From a checkpoint of a small mixture-of-experts model trained on Wikipedia.
Training: 575M tokens, 4388 steps.
Below are experts of layer 5 (counted from 0) of a mixture-of-experts language model. Rows are named router (the router's row for the expert), gate (a neuron's input weights, with its number), up (a neuron's input weights, with its number) and show model dimensions 0-159. Each number is 500 + 50 x the weight over its row's rms, rounded and kept within 0 to 999. Numbers have three digits each.
After each expert's rows: a language model's description of what the expert responds to; "mostly gets" lists some tokens that are sent to it at least half of the time. This comes from a sample of Wikipedia text that the model never trained on.

# expert 18
router:489573484475413476536501473503380427596497511479593416526515483530576517523488577521556469560473525549589489478473473551505513541565551522479452571555459519483468506488565542535444522473580496519459521432514423537446429484518390523497513459470441583449554510598480597407471514555502530529528460573551483444464511388514476467595405557435493500508507512463549596507523423583451519511463507460459475487557540459475491407536482492618517346497450510457448469473531534522479602502535500
gate1:475412393530442517448512554499439518534444559473547440480592543559483432444471561643499554550579521564530495496451393475512551506482499532512412497431460419483568485546560468503389507540545465500530482459507458489497414487514485505483516498436493489459560487465477489441410475513583480525607440496597438449447441411445438474531504481422477472446430480449406580452497412523436499458593552477517460391446508445486479432525609492538522530560468489472443483519529493483477481439509536
up1:497484425529498514567512487533462511498525453523511412588496485472555475557549538415450562534521507533506503514494384404478507597457520506381445590518504497438579510449480512509542551429517459448575596479532507449472493525499506558532493524486448504441576519482451481495444576463584504526481513436524462449475526390492441425493442529467535488439474492460483397441556453438396480521531431568533424585592567544569490443416469485490572484523456496553417359544598508532470521484515564
What it handles: Opening pieces of lowercase or capitalized words split into tokens, such as j in jury, ab in abbey, Hon in Honours.
mostly gets: " hon", " ab", "Dem", " dem", " j", " disc"

# expert 30
router:489480444441506461440505479491499491501465560526572457441505427527516529563501550445499516441490545413522410467571586506475529571563532483433451608491583549468466447602536481426501517451521564475464483470581456565477437489413401547532476523471499495499529460610426440505407437486415499499536525522567521531461624454515458492564428529567462570478504520468483605512562494571485434506506468428440429557523438570602472455518519478546476483547455422493581508447425545440533586505529493
gate0:464533451422447460474551570563476483493435489547608551505539429483535435560549553333552527435440577505510493492442474442503539549588557494486543459558569507403492512593526499495509601478482469499489509492487545479504429539461399532546491473427514430417499490526517444503479502470466528492536608424406574443464493489587519500518452482544552493456496532524545471521576579577538452514590481534449501444621500449453538550376504405522472470476488494449536468502508569485520558560441487
up0:526582425524545469508525478511522526499430576519489483490479579512488440427522409594494459494474507455527598458465512487508524460619553427512532435533503537455383543554634464570539502455509405524433539517560541590515491537493524491506465565537516414522530548414477597504558518582459445494453502519509495493448502498550510519597509613473433463433491533564550474513438519574524457473496484532574524470545497394502547530410445420467527474501530500471509396529443589584539533439563570
What it handles: Hyphens and hyphen-plus-letter pieces joining compound words, as in hand-eye, well thought-out, bio-secure, plus a few word pieces.
mostly gets: "-b", " mult", " highly", " ant", "-f", " heavy"

# expert 2
router:511532498529467467497564472439431446545502489432582488485511465542502549557473533415521541602508487462520514498505546509457386522589478495497481487524500436462459480541479528547488436450588582443506475570527458507523455436468507535546527455502388443493476435504468442524458447517506621459497430544543547420412550377553383453628485497519527510498495521479497565530578511591412438483538484446451570501468431491565429524484512414494499366486421454454582501449507468472533582491525574
gate0:500508492382498484537509497450505557478431470526559484482439474428472550509563470394497503547482474532515467558525523511469560541528478530518424426534458561508490474545533570416497473544576616570518526599507432545550495438448466430505573575500402462499385512388478425478402430471504493352480535534470455484510556442461461477551473526513490437572473476492500491528553538524435475527454508518479552477561394525414571438524575449515549500481483513520500460602472517396551550401450525
up0:516469397535436485574460489542411548519567525528523452486410440447616520500554492568472427494410482451546525497549520418558483535538600521624475507492605471527547517475482405549527504489536454522480511444513523509506539576531528535555444415414484426498545529586520520574587509560570394583465478466530489427538568467508511464409464470481504590442500500502504447488507542469527522501482395472536544494448541456440558475522515533442471508606547455489490544456506460588486465555452386
What it handles: Uppercase letters and pieces of abbreviations and country codes in sports tables, such as SUI, CZE, USA, NA, U.S.
mostly gets: "ZE", " ESP", " GBR", " RUS", " SWE", " NAS"

# expert 6
router:488452446477593422477521458463451511568478497427618437473481471489505523469481469510503567565437495543497388425588515515474519544593480569438489488518430619448456518488545483560545463489507533493550458462477439556476450410500441504463525447426424545465473510479462472516478515479472547468506422460554504483532600432498483445575470516572437483594464466538560532541531443559505404546425478429425520529561426490542432399511450430567597461533456436502551474540438513504435552603489538
gate1:532560462538580486448528424445504527478493511475442427543464521500443509494444500532468667529448397535555426511485552575504485530573469583525541535515468440480434528454449514487530568587535546473488425490480426456498399555387529441568564451511430453463460405502529402524421557393475565467451456543573497493493528418499538545554545395470542454553490475490514448503547430435494494546531555500498503525532496442453521549494577467562417508510458445396483424501562457517499559477481484
up1:512539531518470564540487434505528522452427463472563517480572432523545556496515485569470461509490555495477607465533488489492466485491447438349555528414407443629538465453515501549505496546443517557491585530491481422524440604491508510554537464565539520568447506565534501476518527481460535476575528547445458484489555529427459478539515537499447591427506554506438490393492501483595526470435535577523541475573530569518514549483525362463478441448508532669558490502495463486501515430433589
What it handles: Dollar signs and backslashes opening LaTeX math, plus word-initial prefix pieces like oper, ind, inter, trans, under.
mostly gets: " oper", " $\\", " \\", " ind", "\\", " rad"

# expert 13
router:472487450401519451514590474437402467488525537436574519440499482508487579465489498478516563511377496475559496538464432478497475519599511465506530543634511469504484551452512565514497459434495496509545531519568469617425419436531465530530496542438490465468494464502476531489586515497461519519501468529518498468519561494586411417547493608501409570583487543526511535448588517530424496473537462428435479547571485457576424457497473497486521418583432389467537475452451587425475552517455606
gate0:523495538429471507436468492483464391520488633484496450397488483498467583496434508475514501516547468569501487541450483530560588482449489482480521488560463526519509602529609463493543491424416565562460480507491488526528475524476432510517542599419555450541548522468578530585475494474455566502502494514499438557567536451500474452471442630499431472512503425486457498472566444399554359384521550439494580397553487514458461489477453464561460497520507411525452492505453551501478412421544439
up0:386431482429502450547489461509439536454497525478460429581518519470468436551515569484478437512476474493533447539524492498473505546485540536502544449528476516464546400436446524532426443510538517482502496455444485468533556452587565383514511386551441493460483535475475452475506528492412394418518515446531584507413437438444512500466484517429570527401489538380533499472512482573502583609589443596531412546509514413540518507480591493506520414462449530458510535387564474525487485575496465
What it handles: Byte pieces of Cyrillic, Greek, Devanagari, Chinese and other non-Latin script, plus scattered odd tokens such as LaTeX backslashes.
mostly gets: "а", "е", "и"